Experts of a small language model: 11 layers.
Below are experts of layer 7 (counted from 0) of a mixture-of-experts language model. Rows are named router (the router's row for the expert) and show model dimensions 0-63. Each number is 500 + 50 x the weight over its row's rms, rounded and kept within 0 to 999. Numbers have three digits each.
After each expert's rows: "comes before" lists some tokens at least twice as common just after its tokens as in all text; "comes after" lists some tokens at least twice as common just before its tokens as in all text. This comes from a sample of Wikipedia text that the model never trained on. Tokens count by the router's weight.

# expert 62
router:484585532394565545495445496548558560512357451597534602423515468506477549522549580482489471437511479424553464522498393414489446477513512495507527405489501536551435463559565497474483533498509410
comes before: " |", "1", "2", "3", "4", "0"
comes after: " |", ";", ":", "6", " at", " –"

# expert 10
router:567581536510552455445534529609544477431468510526480555432455531469514517571499530469429505498366434490553475497476472480510570469443533594471562469518429502444514444498528495513416421483516429
comes before: " ", "\n", " \"", "---|---|---|---|", " No", " Year"
comes after: "\n", ")", "%", "3", "4", " Year"

# expert 49
router:557567446517542451534430615613505488482436416514468577521413459516497496578405507434414436494470517517495361584568346546473552496429490471568572406507531637486548412483491539505522462501498479
comes before: "s", " of", ",", ".", " to", " in"
comes after: " ", " the", " in", " a", " his", "st"

# expert 22
router:561533544449572472453495513515498451476398537550467527541598401398457483445509520515533528503514485499534481473504464451332462482524480526429519464484522585447451509492460527468452393526519408
comes before: " |", ")", ".", " (", "°", "%"
comes after: "0", "2", "5", "8", "7", "6"

# expert 7
router:524594545398498542465430625511565576459428473523517552525526457482590497575481512435526467573417477505473407545445411471420548490484504487465473474460538601483416462496547499467526413517466380
comes before: " |", " by", ";", ":", " (", " to"
comes after: " |", ";", "|", "–", " –", " was"

# expert 53
router:475515528455565521480463515523504505517521439491428480484556511472476548510545557500479496499471437516578481528516550494470585580528551581433544516521526555463484427446563488539506427557500456
comes before: "\n", "|", "-", "==", "The", "==="
comes after: "\n", ".", " |", "==", ")", " =="

# expert 6
router:508513499524520499477480531538679471449443467563509639500437495432509509461479620410458599423511500487458480569480482488560470493553517522407588466497519465420432470507563599493445389482570395
comes before: " ", " \"", " •", " A", " The", " B"
comes after: "\n", ")", "\"", "%", " —", "″"

# expert 42
router:503524536464554538512555498480540476513507470519498597523517498484550566546451525444536557511447439595534484616456468542569588450485535513507507495490498590472580435522450500508515397469533482
comes before: "0", "9", "1", "2", "8", "6"
comes after: " ", "1", "2", "0", "9", "–"

# expert 12
router:490508460415480507519500517517533450487475468478462606547523495520410553515494515427487620421467456553575408507544447416483524508511513582507640468488528537457540461461521542561503467504449420
comes before: " ", " \"", " A", " The", " S", " D"
comes after: "\n", ")", "3", "4", "5", "\""

# expert 32
router:520604484415498494538503516446596501506471470487465492416538528488544543625496509477517538492415536466585450521466453487452529554491516487435502563489512522492488434442574520582481360543433380
comes before: "-", "\n", "|", "=", "==", "|---|---|---|"
comes after: " |", ")", "\n", ".", "---|---|---|---|", "=="

# expert 63
router:501478465479514416566509424537531547553463528518527582478417446483482485464489495437500550528434532452531550462493501457425462484464362525457505438506539525506393479521561478548421445479489401
comes before: " the", " first", " a", " United", " New", " same"
comes after: " of", " in", " at", " to", " on", " for"

# expert 1
router:525510497546574433439491497513531388549462438504509519473507570438476465501491599497501467540449471542409481531485488523476484447447482475462544483560549546572442491533609475582511505547503475
comes before: ":", " by", " name", "ed", " information", " Born"
comes after: "-", "\n", " •", "ed", " Preced", "Personal"

# expert 33
router:549511453441464490478500513612489432493495476603543482475475471469466427487485524536472415412464437459537467542509429445535562523493484513522511439479572603472439510462489516497390424503505420
comes before: " of", " for", " was", "==", " is", " as"
comes after: " the", " a", " A", " The", "A", " his"

# expert 35
router:501508499428503481514438572518600490513475473500544584531571483493500575524449529484521595505403469497494465553495480434522483592513510476469502458560554536399559518435529595516558450564539478
comes before: "\n", "0", " The", "3", "5", "4"
comes after: " ", "5", "3", "4", "7", "6"

# expert 29
router:528619522513597511498458554562538437425524542568509598507529437460467444623495585462504535464504426419469478593421393485428530548509489506563473541549513554414538532443453502518481403550484453
comes before: "0", " |", "1", "9", "5", "2"
comes after: " ", "2", "1", "3", "0", "4"

# expert 30
router:492496502499454488541491450524518504555372407518542604515422513491502466541463520420503501539441492490560491611470473452442491602562477495525562437469495561477525466425543511555458486543556447
comes before: "1", "2", "3", "4", "5", "6"
comes after: " |", "|", ",", ":", " in", ";"

# expert 46
router:519594510434572549426520496476523470458401547530462587527469513533551544488457640385532484434521453510502508481468524463452563499533494465435522430444570541431521470513443420494471444502478487
comes before: " |", "–", ".", "8", ")", "6"
comes after: "1", "9", "0", "2", " ", "8"

# expert 15
router:600525447535604492461434576516502494456439376543488522456540430500496487553470639477490568463457459448525541494471507455431542547487522532425461398487494628488481469477485525525538506495509475
comes before: ",", " the", " he", " was", " is", " it"
comes after: ".", ",", " However", " that", " but", " The"

# expert 45
router:467626500481507540468488512510516527480506513499462562506547457497535502628521531433490461532505565477476563562465440469427494518483457466489520493557494547424540503479514559518479482528512486
comes before: "0", "9", "8", "5", "6", "7"
comes after: " ", "1", "–", "2", "9", " ("

# expert 9
router:552507515467557503456523509508495471484432546535529500498470479491545536540435511454399528506480425451554465478445468464531489501491527506496583418535469563491512438446555521512387457468516424
comes before: " ", "\n", " —", " +", " −", " –"
comes after: "0", ")", " —", "4", "3", "6"

# expert 19
router:503504523464548505520512497539605545517426437544491557541518526447496538579467506486504532523496434431587474607456470442451532485503478507470594473480554564408483467525534560547514468483516516
comes before: "1", "2", "3", "0", "4", "5"
comes after: " |", "|", " the", " a", ";", " in"

# expert 31
router:513582517478580501489452481471569430469428556547531545510567435405515514506523501400460473416443501450541400493499476494340500540552480488496481503478537608402503450511500551486441471546435455
comes before: " |", ")", "–", "°", ";", "N"
comes after: "0", "1", "2", "4", "3", "6"